config.yaml
num_hidden_layers: 20
hidden_size: 128
n_experts: 192
experts_per_token: 6
d_expert: 48
d_shared_expert: 0
hidden_act: "gelu"
moe_layers: [0, 1, 2, 3, 4, 5, 6, 7, 8, 9, 10, 11, 12, 13, 14, 15, 16, 17, 18, 19]
router_score: "sigmoid"
normalize_top_k: true
routed_scale: 1.0
balance_loss: 0.00963
balance_bias: false
init_std_router: 0.0141
lr_router: 0.000325
num_attention_heads: 3
num_key_value_heads: 1
head_dim: 64
vocab_size: 16384
norm: "layernorm"
norm_place: "pre"
norm_eps: 1e-05
positions: "rope"
rope_theta: 1030.0
rope_fraction: 0.25
qk_norm: false
attn_scale: 0.125
tie_word_embeddings: true
parallel_block: true
init: "normal"
init_std_qkv: 0.0452
init_std_o: 0.0
init_std_up: 0.0452
init_std_down: 0.0
optimizer: "adamw"
learning_rate: 0.00283
lr_mult_qkv: 0.4
beta1: 0.95
beta2: 0.98
lr_head: 0.00958
warmup_steps: 452
schedule: "wsd"
decay_fraction: 0.84
decay_shape: "exp"
final_lr_fraction: 0.05
batch_tokens: 65536
max_seq_len: 256
doc_mask: true
train_tokens: 464600000
max_steps: 7090
dataset: "wikipedia_en"
Below are experts of layer 6 (counted from 0) of a mixture-of-experts language model. Rows are named router (the router's row for the expert), up (a neuron's input weights, with its number) and show model dimensions 0-127. Each number is 500 + 25 x the weight over its row's rms, rounded and kept within 0 to 999. Numbers have three digits each.
After each expert's rows: a language model's description of what the expert responds to. This comes from a sample of Wikipedia text that the model never trained on.

# expert 62
router:472475475493505482525479527512462520533508520491488471489522495486504512536484477499497489518511498469505505510493518468492517491494501490513464547505493500443432456522563472525535488472506485514576562478475484528496490503482493524508532499531524510527494521502486487535548502500499512483479547477511502461449492509462486475519493524482496534460485503496511477534457450479492512477495
up0:528516515501499518497501492487494539496535551482461480545480491490522467487514506506578508472515499553508471503474492505506489458501508486542524524480501525464497504470462507506494466502519505544520511520509493479459445477488504525519516490529498460511469553495523500506498567453492483467466470482521471484482506483475490519563485538495473462501495497521517479517503472473500495527494
up1:492482494527505505508512505507527472485492551495504485461578501534513516515479449550526524504511545473472505470472494479546505482487506496459462499494525508458488499484480547544464495477477521504525498477507464535511484523502499500505555486510481470486480515499474505518496505481453498529489510450467482485524509511487481479542492534545482502494520498511492452448523507544506470505527
up2:467482498478488527504471462490539525505508518508493464513489479535464474530502494480441482536513510486505500530505517510502541502490496509542429551500493505461534476508495513473504546481468513471500488482484540522502473507499477520505459509490486541498519476488544502577515459509492516453449520508467519517507481463471501502496523535489507498467518489509549509525509488512460512506526
up3:521422503501535538503489510498523503533498556549504488483503477543493499552511474506469526525486485492483460535476488527542524491455530506524484543491554526523508471504554478479498489458506494460524527485470471513488513484507470483522516488505492453503529525489512502495528482498480502488470509486514486488472448486463511548502490495529481502445498488489506496484508498489454520504481
up4:472498505511481503495523515487509505470469507510505522479552498498475495499501436511496519482507543505550495575456481536480519520511460502489520507480468519537522480511520473484535501480478508527497460506510532511468507504547483504481510481505488486502500530513480504504471481463512537499472576517480466484442502500467486514495474532515456541511471465473522474471484505488450508476501
up5:508532467506486486529510500510464521497472479488482478481483445501552474510450470480475541462479485455511506539493499518465548471478473478442512494519504503480477497517552477510492478540516508515494499497454504482515482506521503502494488499489512491470528544522541530505474465510494513482512533505543462510496452523499496567520486531484493533470526526495488465550497489473489518500498
up6:505476551496486487517511532486498522496488526521488466533539505524486498556491479500478553485517532517484472487500468526517498506463484499524497516483447512461492474521552512485520490500460483481530514502511444491548505504462459481474528476528494539574474482493496489544523499449525517503496491475494466499520470474488513501497512522479491541473444496525550491506507483489493503485509
up7:519495492528546486457479533522472463528492507490495457519503434480460479506479508489527484519502471497530526489521481452483483519460504479517474515499540474456502524507490515499459536531521519516519524545499503466503409464485494469524490502500494508509526471506464499490530499502507499486497497509532516497469529506494475489463473503481495507455471504529502516564512485496534512514547
up8:500478509507542498502553536489488506537511505480485503513534473521504461549494478449484500495523495509529486494502499491490513506471524507533508532484469509464527515532535496492492516484492488453512477546505511496523517512486485495478498509546518478502410500506494475557518492529526504493500528489521521441481475470487504527493480509469523504443469516483542514530471479471513487449546
up9:529545483497528538501485496516498471521519500507538491491462490522492519483485527463529499499520490543504498513456513488523470461455488488507502510478491529429501474513524521532524522475456488475543499464503503487577452493465491493524525509504482513465494471526501528530488515499499484502468430452504478490488499445494518511499509512511520496445498456511489527529497487499486516523505
up10:526470506513493509508530500503496545522482481490461477540550509507491490555510431483519473468508475502522510461496491489519496492478498478499491546495501491454461488535524493516541492486502491495526518529502499543524473472522494534528537460486503518519467481449446456515537514524513517481475480471490498493499486482500499526539480535442492517498467502485529517510471486486506480455544
up11:500474505474540480559509511523493502517462478481507473534480479518509461514489473494491565480502525487493499474491484471526488474489491469467441565490509502430528470497568524538522510450489488482534500538469457502491473504488488521503534530486509455483523515487501498533521481499544501503489525493499492511509492485544481507545475532519470518477525486503504483493523499506497502517509
up12:506541461544524469473477501497485502474530533496541502512514487478497508543472478454544458487502480471502519481504527511504499451520505522517480534501481524486513469503560484501476511462504529453513481494480504496520430481532512539519500519503483452556508532471512497504518519496471500479512501509475466467491525530499508510480481467485536492539508492471498479494502442511485538469523
up13:482471523502509491496493499478466488519491550489470478464490481523485486552492517494507532468483533494519481480512503540504482505523543528484474533488492497484473510503510497511527481490522520466504534500521456519517506517525533484503507473530486465493471509517474521541516521471484558523528493469511559515486456479512490495537493510539529481445461542502543507488511491421475474524478
up14:484493482513488477455455474509513517474488508541503464510472476559505442519520473503527489561469544486553503481493470515542527503452477486462489527557496491472503443518481510497521503496504564468521451481497489478505471523495528510518532524514509505517495521517510494473489489493456502503482515510488504493496499558551511504506496502491479502534471499486497479475499487530464511490508
up15:486466480505525486452513501481520523520506508541517534473565505498469494555460503520490485496539509452492471532489500471549483518507510472471515506466507525469504445509449533520428476505482468477547476461531505501497515485502525534520475525514515506502476521515512503488537502513513470495518505455489498481490496516491511517504479544477509482514534487489468518442499501473510468511495
Abbreviation ends and also. Word-ending pieces of acronyms and names like S in NCES, ps in Capps, plus the connectors and, also, as, See also.

# expert 34
router:505476525518509518478535513491484509497514495506441476498510503505507444510505504473501476497546471531475438483490498498468500499531510495517503519473474519522498559508490436492525508491518501446498463503517562504534473482486523457463483520531481500577466523485519524527478494524535497499500514475536481516520468494462489505473500519496511492476492509479512520490507480504511552451531
up0:492476533533492532525504522457494518481453509483494490514499522517514494560485517506508521500493479507470506500473423513475504536510560470484469510486494487509503527488500508486502524497489539453470516505561493522527475513497486534519502498507509430515452539476506506507511513512544527531508528477514495494478517533480496475484486520519475498468505473533540515506506437490505516442477
up1:496449508526513553474520466491514491484512517499476458503577490491503451542510487514496464520514525510502464494486511526508518504463562484524528505466508529502538527458504475497529470522504511473502490489478535507479476498462505483552498504515483501489479519485493479496503519496510505543498449547483479476507548474435491527512492517523525480511498472473517493520503509496548533467513
up2:513457477535524547514498496495507516501476480484453483528462514572530476527528518512484502516485522507490476494490518477507507475494505509518477523512496491514530483541499460490497533499497505481467489495537479482501480510521499477454500514516470528533517520472459494468533463516488499499506435508511465506449563533470497445482500532508510489503472505525557501513487479471518545525530
up3:538463472499500525481492528498558552515530507474481486443503515500524492507526519488510533510510487482490519497501468481476532526523525523457491538478488535468460564522509485515509519460504474472520524480542505506487483453494525490490485500488489531508484459509516491540532495536469491439505437494463479519453500506476494505487490475530484502513480522520492469475508460506530510494509
up4:498484511466501493502500482422514476486477487513519515469522482524502502532461424505485509478548498549496478494508436517491496496504491457509490510512508553495513534506479508524489544536493508484527507517495457456506504534475480495460480498564473468508491493510516514495479483486490522516438524459515509538524524490514492491479514510484514478499488531514484474522519454482482534491533
up5:486479431513496532519538511483478481515512536496531480465488500472484489465514449497511508491522467519466505492495516483508484527472452474465489506467454498498479513502495490489536532446460500528496466520479505506516497543530494475526500494497484478498521505567536521517509553491498463456480481489466509503526482527483539506554523485546476526515479527493506507522522495484550486483495
up6:529480513488474569487497479502496474484491494470474504474488509484477469483505476474513497468517481538521486468483458504492509483508536497462467519490508545497514516523491488525483542500576485526498443493468502468507506512522540520473552528499477518510542527491538510490469504487531496518515480494497506539479477506509456548550488506539466481502497466491497474499550470538488477517515
up7:525456473518515486470504473466486524520519473532458506496553529485520461502524487499485503506525451563534509501513471427473504486513485495485470528510530522492517484496495483527512524475501535485508488510493507503507516496454488468512515556519512489529496513524480498513523497518485527438485513477527559508528487477510473510475531499482475496518473498485500507496470571518482525450511
up8:548482506542506515492469498490532474495510444456457474453517528511470485467494483495493506486519494500481509495507533502523530527504486527452481507492499516492495506525490509525505502510521502469484488484576490506527472534488489465486507514474484536526491538492553482576547493498492504528486544502487431500486500547498489467516513488501510547500488489526508474486489532506489467469525
up9:460524489507521484495536496465508487499530481496505518488554509499507505549490541477541491453541466517508464514521499482457516492510502508474504510478552444480524510473494536498543502517492497477474510485490498542500503495447514483543542455552479499540473541520464489503490498486494536519466485498527517479512503500517465502510471517476527487458469473486523523462483493514538532476491
up10:520484530469552492476539546468497522459493519528494480503515461456513518543502468474487547473506468501491483544531481505488522521504504469507503525514483500501500536469531482485518527494517507505483515514515471496545516507484510481453442512501480484543474468497504512546490496483522520531477481511454515521481497492513502480522496457537488519483467494496482486448516516478485508468578
up11:506511460481500477484545488503487516505480528488493482453540448497457471512427491492511498467523472459451500489484501530464527534457514513506502522496495485485501529520559522476518517494508484511498535481474531515543490512509505491494501473518524425492474474505537540473515497459513498475479494517507470444528493508510516513509506513538517537475511491527509507496541515499487502497551
up12:475505510499528497476463471482503525516523517489504483491476475470471468476529473527526506446519533475495448522522517529523470461519476482476521503549486524494497489557492460504448538504496486497492514481509524509531480542491511488503479485545543453564454495467504483507491499546525484507493485487518497523501456533492533482495492499524529464525504504490523486463467499500479533468520
up13:465451508504516492483463531505513511526499491520497495477511512527474509537484506523515512474484490473481473499493491508509524516474503516469490540527453470473498494550471501527499490470520505483517522509484495500512473513494483484504493484514513503509487465504514516546499490512466544435457554502504498547502498483566471507466492491539435504471493516469523526468513476458503534463570
up14:491510500497482507476554460505522555520547478485501492525471492485550439523550477488458486482472519523483467503468495501528470462487484454494516559478517501491486491493490517498530529498493502454515500509491501494490411521523498488475521448519490485506520505486492502540482496532505493457504498514527444515511492489490536514481517511549516490494521527509472506507495518507527497519534
up15:504486480520493498481521455461521465474434508510454446480508500481472478502502503487496510478474560472489516469505503528515464542528502445552513505451472471507515502508497482520527499503498461528470497495471528502526517477526540496491484511515508529513484521498473509512500514530513488509462519505488506515511495497552483509498497571502535468546525533450511480489499486515479490464534
Genre and category nouns. Nouns and headers in media, taxonomy and list entries, such as Country, Genre, Title, Category, Latin, plus odd mid-word pieces.

# expert 60
router:480517520518563488507535505528518530501497521515516480449507458490502510504536539533462514479478478528505482525503499500487499463524508443510466501522487542502490479496481516484538507531495546485499486452513489540500507496539501538482498508484472522515483497487470541482478526489502523532492497476490492512464511500455503532553495529521503517498476489470531470482453557479458499441511
up0:514485507480523475515501516504492507536500487530504514471466507479493494539516507462464531469488457477484537494485490555517522536510528453517489515479506515478480477455488525533523496466511500497529519516481486521505490497533518446472535495455462500521508526444504498488493501501557517500502515477518546486470519542520500515550523471479482492472513531488537467458495495536472484514556
up1:482522519511477500491510504514524529506493581528503442507538498515527515522503520530497554485518458482513471544506482503526543473536525491502490497523486483466511467496490523500501509508463496492494525523489460557470518473538486488508513497487441483507487499461462496468471488500486539476500527465526496517494488487467464476545494526496455498498466504492515512523547542461519485485487
up2:505485487525485476445513476499540556494491495515522465504513489497513512494436492480507467454519493491525524481510533540526528470506528481454517531545529479490532511508497474510476475503470482509501556445514521484475466518477515525487506542508458511472543528518479493492478500507508545515503469483460510472483504535482496479471520485487487554486523471499486459506497484527512527495540
up3:501502526557543484457494512471517475459548491506457522533478491463511492512523517510486491456477521475516486509502510529504559485509521479522441516538509495465490523502517491491453503495477525478499478481491480499456517501523498513492500492473494482504458483532513507497484501489529528451452524476539496451527469498527504523468503489520547504529529554492548517501508491453497481492486
up4:538499527492469512452473479527480538484459502483550474483507429496536479534516504476513524479510526494475531508498505498437503497472510473518439494530494508520499497502488477509500520526480513448468492512491496461521482496433509560517555478514485506504449495520498554477500515505467516507513496488534516516519513499476490543516480513510512471527500520513482472495488533505476510506473
up5:506485505503530487489545514477488495535510512508495501461493482462521485513508539529522497491455458498516480517510482566531515496520523427512473495472520514497497494458533510489507494466553499484495532516494461531532522482542498502478493507492439489466554520479490500511474483507536527518484514459504560490502518508518521516486483454476501525494490461515520500487510512495506481533566
up6:494511493537509484502502506440522513476452512491487502497528459465468478488519464525502510480507536471540472540483501552510479493479501462509495507529524511455480508505502479503509461535469459501518488497488470538460537497493521546501516506535529480478509532457473493489526457538493522462457525498502491530475486484462488494434463502524513490535476506508505501503532500488498555491497
up7:526492473504444537504511494509519505453503535496494478489514517462520511547486483542507468498536479502484475527498487533537528503506500506490514507469498527507537514516507485486503494495536484497502453498516468485506469593485520518524495501472452507493503471508471501541530479497508559495458517478507482510499525520459528458445472497470499474502486499546545470522529504500522524509476
up8:457524531539485502489541494486543480495466500559529485456483490542525477515485506483497508466439498539478502513539501510477512467495480503491469513489486511485477470488516527519452491514477517491487507472462485506512500503489499541515475535518506502495510506481520536475518463508445520476464527492499485519543471544523467555520486518494517466526460527528554501487500507467535491484487
up9:494522512560473484470509519498516513500517537515517479473588452519515527536493507471468497468525504479469506574519526479532532479505551476467453502504498483472487477501476510504502521496507484500474495489524493521502489504490482521464490532500458494496520499500538521487474476502457555502487484468494477515519470524488488486511458547501533494528508518471528476473497531507506511476533
up10:539483499498501476533544484509535520481499512482495480525521548528533485510494462506528535514518474496569511545503525503521504469518525464525474481536488500484530511554454493504508499511493497487475491489478516505477491530460536509465486480522438515499477515478479452524500488479506488437499498488447470503523495518487486544481530466525484506486504473458531472508492488464495515509536
up11:459491465527483504491481518488488526518507521529540483543523544460528477466521480492484533484454478506542506486514464463519479542485482499530479530466502513464502474503541442527469484482509469501500520499459484474514505488510517481535529532479498509524518496467517525500471513515539497530512463502497464497487483508483487487543502550516519467522481553555500485470498475469505475501475
up12:464518496513492486488498509457558521512488519493481526468527484503481482525478502491465498505495525489478424465511478524501483486535512481515518541504495481497491512434499532497453475504451529511486468480497536490538493528542522532519532513527479491488454530523514549479484470504488501493493540507497501506459520571501471522518516487528521493521512489478496509504525524446460486489510
up13:508464490530555509481542489516532511503513486554525485477479483525478481514516538499490530498463478465474532506527513520498476509491544498479521545520516501460499532480508525476504486495483505455494522485548500531466463494501507515500496535523531498511519458538495521523541490507522468438514553472514492462482477470516494509495486477537474519471497502489537464457471507483465466479505
up14:497529483512509535522461508490531472485484498508512449459520493501503478446514522522516507449488474483533509519559485503521506487486504486448477525500494522472458497495495535505480460497484485536498491475504456507487467483478497513533509493526503496502480500544518507511565520514462480521566499477452471498480491508498482515477431515517502524469500460518494473508497482526551530520509
up15:474505517488549515526488425505478499528533531493508483537425503479521468513503500486518526471528472485521512512490446520502506460512498514489466533505479494494513547517518514469500536472510561449497536452549483493510495495501498466477507499494491506519486484479498559516503525491521498512455489477519518483469507477512505504511483499536480536470514497485538457475492503549508510501509
Verb inflection endings. Endings ing, ed, ated, ized and 's closing verbs or nouns, such as fast-grow-ing, climb-ing, dribb-led, cathedral's.

# expert 0
router:461471480494507499491531471479487481492486512507504490488540488474501471525482491501481475514531536509495456505501466525516484507543505451553495501501444490533523502516501472499478519517527557475427503488524497516505533507520508498522483498466451520526501539504465485530507476504496549496487505452465499511495478482445511493529509518489524502488451488439518523480481552471482509487518
up0:511484527509482581469528470503529497491504524483528512521486494507497493543495524490483507505549478509505524487483504439512560492479512527547511507527473529524527549467486494514511501434447512488503529489485468512479481494515474441511469515494498487517480479542504551515494485476491509492524513480501514524494445522492487533511452510524497509480490488489505488457446485503485506489475
up1:486464485488489485481520434459548492499505484501514514513493517513537471508491464540484460468528538481457461492442524561515510489502481475499475503492480487507499542504526510499513494503498508507495459435528493510525484491518521476540501488490477480489497498516472515503488486519497522471499477460501561505496540545470488527480498538483503521500500481525554521481517488473457526530535
up2:508453485497525505515502488499507469520487558523484465479518496490495536522523517525481528520464463458488508485531439550541461445533564464481512491455507510483524502549512529477510526498525447479522488516536529526496497506503460527496493495485482516532539552472484475520509482509532504477511504465470470476509526490496520482466495511500495522475492471509505490515494501520489486476513
up3:514530505509511508523474466488519502492509474479504500501525450492494492499488462505492452483536503547537427472510511525485516497498501549537484536515487489494518484450485494490531498510444486467477494518497471522533504473537486507503498563497485467495480540495561475531509454509477501538503514514524518501464510489490491486460519518540518489465465471481498523457477521474497524527522
up4:495453509486506512485496457485528510509464505511505518472560484478511519517505445492533467500527505545498496506532507492491492504502495435506545513533512476517515515510480472549501474486528562503487492492490482521509538481510517496505475499514487477537493511539506548494490449511497508507515486493489494492482496489496502499489450514523545526492460530505474490509435520481529434436517
up5:494484500489493528537509473532521461509498540528544491477536467447531473526516497519506477500502466498508472531506531474531495491476540455498490486509517531504509515530473514493479450507473493485524529493480492453515496502487469472520519514474504502520455552467516501469462525507508491512523504506540518532463487480448487502515519526514506508511468488515511489440478482537474491430537
up6:530485482473494501514541502507476522508512517502477498538489446439488493520495513498479503462547538545499468522498459491467523476533542462471472522500483449501500480492530476504523515525533516469484557464504507486504514516499551477480461480477494496529481539449483535531512492500541554503495492497460535501469502488484528498517495478517501473513473497491524534492515508480499474517534
up7:524464540476501525516563486533549492478491511527476480490516458508491481514497429526523495445527540507502453560478515508520480563484484503529487527489508495502480497504513496500484477512511510542469516487532493497487518522502514518490513477487506460532516492489483519488512468496476523479447512449505486492522502489515469504498459523579512472508484503508482504490463510454513488507511
up8:492470488508504506494551487502503540493516495488483516526557502524511456472488501512507515463505555475490485550481479546517521478468531461501501508532447449480515476519489480520510539510507539519527508497464487496488497523514481529502499517488492515551495526451515507503506493509572487487477476478424482484469485473477538498505490495552501504523486460497514503497495501518490498487552
up9:491531503510523478514514510469566548448479468532488478532519478513470512477502475506501468495489543480511555536536472512507479517500533530473522472446482521501464501458493455499465480503539524506506482536519469463468487519511497469469529508511471503474506531512528498506517488464459556507495516504513519512460501494515493465524503505517480543486498507484462481483514516496502494546517
up10:466532485528494493460544469500461517513522506473493450455507507535516484510494508503508503501505491487476459502522444517519502518474538476514503491469478495496511478492525500481551506527514552464498470465521473479467518532483496492491485558513553481525484545487498501501470519493550531530523535515473454490475532514506491542551489491493516537517493528500516494496509487442502499526490
up11:458501503500517502553545494478525518483529514494522529490511484484495495556500533492500480496532479509532487497516533499521475499478478510496476531510491457500457485514472519515482490491505491486472491503458473512505537495513492464496502546519458475526490532479542497552478471524505528466461528519492505468520503532541473532515513508531458554484465496466479545450479479449527478511508
up12:480493530510536526521453554485508516508470478480556513480490478527521467501533490527467481503545521506508421520524483460512506484504504490507508525466486517496488486442540489495530528487424467480464535494513526501505506493528504514502509492483479494495481482486492478527508508513455504514459479474492508524492500483509524510548499498491516527513470520476549485454489544475470485521515
up13:467517476501503511456514565527515490520487546524480493517527496515461509494470535487472488511537501493501482559457545533495507494504498466518485481520482490475494501539474521495485505530482480488488484567487477459487484498517496523435513485489461494530472496480467537508500503493442544448485526469453525489531496518490468517501496522472504497519506503540507475502499509475488468524514
up14:517498510514511528511538504531474478465477450533519501523518443484499495517500504500474490500507524540490480483538510485505506513543510503481468555512508440518507476468507514540522520493503515527473473505458486536503531491581488529504449499506497486521479515495536541502499481475492542488513483462502497469515467532460525485477505510474494477522443509499449480500496525477475499538509
up15:477486509509519507536517506501522555532522492534512516493529483490475450489480496475543475487516558537486534464485496519507515487472512496435507534495440515484462492463493505513511500460481518497467536520494519491497492552517529462519531484494465508521486484488484521494537471514471525484524505486466543474494458497493510483542526489475559527501493505485497483525485507476506551535517
Mid-word suffix pieces. Word pieces completing verbs and nouns after a prefix, such as ev-iction, prep-aring, reun-ite, out-bound, ann-oun-ces.

# expert 23
router:512487495507511487500510513505518431487482522508500497500541501492511501530531483484483494495519495531445501533482480529507540527501490470505482479520435525504530475510474500500506527461531503482509495509522496495572482499518484541515511490516452489517482510516448506510493528482501527518487533439514489493473505472476444528527524513497512474519497521502495487510531556491490572506437
up0:519512471514531497495489520482494458463468495511483494534520455503509506535541465499540482485544497494535513493478499498506520496534531425518507514579472477485524503477476511537475525487492485484511511440499514525499497486495490525516542519490475500492487469494460491474490462529488535489483468508531517512502478557444494493526470503505534507516475537491501470510469468512500542520495
up1:495482517513455492532511482500542541495531524519517463494499507501542469517508473525449487486498478520502509528516503505520478505466488493418476498505491506493499520523502503518482521493488551490498451531469491479492538556494502495471464509498481462496470486474468543457488513488513484534466492517491452494486481495477522495485543556489452526538472496551457487501502498512496506525528
up2:492505511522510495551511462483471514485482479540471503526547449500528494509497520496494527505473477536524430509532495483497523502470465500505486496504492494516498511490481522497528524493507544520498567530494490504515472477528490525490485522500505460517482533487502497520471515471472524548495464509508471512427554472520469486516558556528492450510485498479494508480477493521497520497493
up3:465504476520490525473470493485526463518440509517506490512477524505496504517522484459502465499513496533489479490526496519523511542443477495526502497493491504510514481437546530500492486437510459521507516541516480456548459507513522472455485468500502522526469523514500527569491509488517525499486507468532507476505491523527487526507495494521505496494499444539473498502475485495549529489531
up4:521489485531501504489524542487469488505487481463494506531491536502482534476506469481456492502486515509540468544518520538518493512501515481512492458518445531489471530538479494512492536484524489504520479504496484499541459462468432508478525505512446520470499501504506493492477505482456529496461536480494492487529526520513468555536491527558522521494519525542519458497487499473527524497503
up5:490518502498569472531501490512463563496514481487499506478511499530467492468501486486431514510526494503503509520502479466509500513532495510536504516512513503492495485435496501517530534541514509495477498463495479474538510517491510490523510445498458532505503505507470480537526507500544457523539540464501431492462502503501514498518472475481488530477486503503533528551509510455478497470481
up6:501465483523534505475522485520522436471482510499487472485485479495512505534501445489456495484505531501461491547479543507519530540510514488528501513552490493503523473510491526494556489535485521509467499511508500464536488489489508484436519532478467509493473534529509483484470469490505435513488518451464522501526527481454515495505514505512533497496495531477523532490504487502519520480549
up7:498529493491484481497484448469546499504466501503537500507509472545503467525489474489506457496501480466480432502515481540508531511510480443501460541499482531496535466468510491503491526464494488531490506513479500487521492502487468554510482503488493471473514502490525510513535481517478525518516526515507536516531492502443510510506496534487467534502505507492511477464536457512467582535502
up8:502511524502450499486485494496530479526496529568508467493495507503500476530497493433454507473510511511484504502484477514545532458497464522471515541499492499498484477487464519515469524504506510502462504525490501547518515518496553519480509537537516488476438476443525508466518489469484519494505518470480498529535493485527485517487483534539517465478473552465487485501534495474464508515513
up9:470493498525538502499474534472527479477542536477488506534555511507508469524527489498518527469517461491459464520520482499588527483496450497462455507554503475498496491498488501530493510498537479489456510511503441476493508501510487545474478531499490455518496510490483502503477509501496498511519489501478496534517456530507502534484478548489490502529463519476489478470526489507516513541520
up10:496498481518516508475485466509558504512511469470510502538477476465530463553525497510477495490501520503536462538520477486538525518497497516547532506491466473495536487432501508521470534487535452517485492453516461455483485514462493517512514514503508502545486524519440498501473524482473531483465529499490505492463513515506504517527510468492477476485508529481487477532491489465532496542509
up11:532484476504493504452512540508486530514493488493564511478533502481465494499489536506525489498486487501514498489512467542490521486501505487455501490478472470500495546534507524497522532513499478539475536505548473438521490459525522521489521489508508546498498500481521528460517488505507521473478482470468521457497494506536480516518502494494586462487510522513540442504495501474469522458498
up12:494482493503526507472481505497483498509462460514474497553533438489507489508496460508456508484510520532518488461487508559512503518500492510486500513532508453484526465471508500514502512487508473466502535534559477526520455473507479545520513519533495483498472495456483517502548465488514531508535498482504520512491493530498489476527520463528507503516492528475504508517473525444490538425504
up13:505459533498511496498539500452517483519526501523511462524490499490495484543493499449496538480479490485476529549507479555529524486505505506488500512437500481513542466504512478499506474511508492499429510480539467520498485479519499504467539477527475482504483519478476531512467522484529522505512492486470443545509475478522510530494485547530498515519476535534484484466538513446500513504501
up14:519513482506506461535568454512541470471524496544470478472517514454520453479523484450488508517532513498493493515529499506514494559493513462519481507501506519511518501510498461473521491506491521489488458504516493494524502464511497452523543536502481529517510515523444483526510541487509511470470513463460480476456475508525495481547482470520528506500528512515541490490544500493487486485514
up15:483490454507525478486508474518508487481514502485465508543534476523493476491479479477499499473499535534480495532481449507521535454515465461482472496554490455508527494465498491500457460493531533465516497463493520495505464481536511507523513544503454530553511502522494535513505500463496546506502518482496471480523506477475465547506515531491515504538493533510515485540548503470476510519517
Mid-word suffix pieces. Word-final or mid-word fragments like it, ic, ism, er and year-final digits after 200/201 (inev-it-ably, errat-ic, 200-3).

# expert 21
router:510522540483483531519514502490506500494524467491499543512500517501488434510545482473513476505501498542491478483510488517464499449521516503482514514472499480481504490480469484505509508475539495451529479519518486510506451508539492496514523507477447517542487501480519557549503487483530513465543478470463486446514470548489522519508493492523506498479464462514494472480550506496501519505565
up0:484480542500529500506492535528525519502515485497508516524477479546508506488504514495526540516520483512478491525477472490523489508499484515491479501480502436494532516478500465511519529532525506450484488531543476500531481488437476508499471517497458524500512486446496521470510471565479530449518511487539466493450513555484492522500562510485500467548498475479491489472471495493506514498519
up1:483477513519532502481533534501512496523514463480490482471522524469523470566527485515498472483514534470452467514548488521498490481472544487520518498505494519467475503452494516525509500443512485538478497495495485483471499514512497503496498520486534535548526478465503507503504478501443526473516468495532485489514475484536493565479513502498493492505469508468440470541520498497526493543533
up2:513486506473530528500544503532519477479501515490503459486512490518497468501468469520489510498468444497544507495511521529505440513491485499520477512510537499509515514480506477529504509473480525513480475511518532461483498492526542507535476526481505516506502477529538509472495473484506531456508543531482525462546454466520530534447480523527470537505493479515469438486505515504447492461511
up3:487520528488461562461528520486471544485503471520466534505502492529493478540482473452439496490503488510521506517524491482485482463514530477461495504501474508480479465525525509506520499457482491476528496521546493505534452509516500522532501536522488489486521512468519558502496468505491545496494468499504482471464494509502510513490486509527508484516540494550530506521492477433549496519484
up4:499510555510513533496462464481511480500491471552540467451532473525503505535518486485518490509498503502494478492513458506491491512509546505502486537531503504526507501481501518512457487541443501501443520485461465532516519478493495512491523547507488522474456509495522526440488454536523489485512478493529519493470500514516516532491502484452504525503511488466476485471534490512461537514549
up5:463488535522480517527536517517513455481510501531533522517479486528528496522481520466503496456511520508477461524467452495495506472468550549472483523503523490484482473482489495488531502510485510544519498489520537530533439483557552488500511527484544528459467489466515487520454477530503522501502517526518493483502507474468488505540534487516472482469477502472474482471503515483507486505530
up6:504470483512522487533498517516484468448473506513492533520559452493533510532519502513513520486547497518514495503504506479505492490470502486483463525510506424485464474496512473531513521492535481485518548552489511512478476499488475509541529542495507521525531536505545494471500504489516535450493514520504480482486476451490494502477480485489440501492483485524477470497480487551495468510546
up7:525488562494506446513450463457479496495456515540522499495514449513543462505503498521516530525491476491508512477508471495541490482489513470500478521492462440476500481497469480556498523494532520469504525504519494506537553484444479511440491499519516524524527501480521464495500517525480495461501479480515506485502513518517520506529475495508524491519490504475524490499518492527467490532553
up8:511514480494512496536471450506493534537493474481526488535534495502469508529525515486511494451519520519517518498505450504453508492495470446500455512494475513479501522516508494519511504553507526505466521517534506501516522501472427524534491493498514468495468474498500484534486485453534501474501495470496520516512504459519536513490503519469497499444464530520508484526491533524452535543544
up9:458494484500497488482532502436473551432485489531521495472499473487522458514533469485523471512496503488523494507530466520501552519473543482496465498529542504483505499466503501510560546518470494504494458520475492533478514449487470526472486485488500502520509531508519474509509523486550507471491543504468498477495469468530500531520479522478492469539510532499488495514498506503464532511491
up10:480535514487501540498521474549509456478512521507502508516515464483487490532513507467478483485482510486491491535496502481490523468482489469473499547535538486480546486560511474541510546519528476482522498472489490490526444473490517511498516496572430507483528506520505520524444504483500506522513510507497468501470502435509483527505482502484440508520497491500487480512459475475509505510487
up11:487516456481536467495521520513500507464539490528527493499541513509535510515502529492480547508516525494501480540494463512530529493521483457494481504514472512518464524491469503504464529505500483449502515531513479506505489525462576492483548498484484568471510503484509525564486505523476506524508534494464467474474501517509474498476488504458469480489511508544525478463496497505490487447518
up12:479511510470513540477467499476495530468547489528511505511491467490450462501519456506492517518480506544526479473498485471489576488490510477514512525539528489485523452502502465507488471520527492511551457540467522487479487493506515526536456520524473479527474476448502483523511461492485515478506519480493508484486538537488538500520468504492499503521517522529458476492509495510510498474555
up13:463468543495514495523525539479502502490486463474502495501525501513461527462532520538462536518556540490537470509478517493473539502497497486492486544508529485485488475535474492540502503457458495539488473510554479488501493494491525475541537495498487477505452477536514518528477472440509514503486515485483497488494501518514482510519491510492463548527469463511455506466500499479513508542479
up14:534487528519515469522458531488542469534492514514513518476494497513475513477518478509503481482486461504538514489548482518531467473468504463499521513519518524483474477497418511538498503494518524495474513540510438516458518537500496498457510476503485499539484501500491468480490505481532511457473505536496511486467478492514527487503546534464497541524489517483503439505458500537488489478492
up15:476514469490497526469539502520499526488520460516515499450518505509516482499524528498533540540446507533502473479453470468498460474491546507462467515469474484473484545501508488485534537568489518467462516478504500516519510470499487525494509487464490510552463516520485519519489512503475478484499532474492497492511514539472515521527477498524515473491486499496501507525519578503481453510490
Modifiers before nouns. Adjectives and first noun pieces that open a compound phrase: public, national, professional, corporate box-es, press tours, Scottish Football.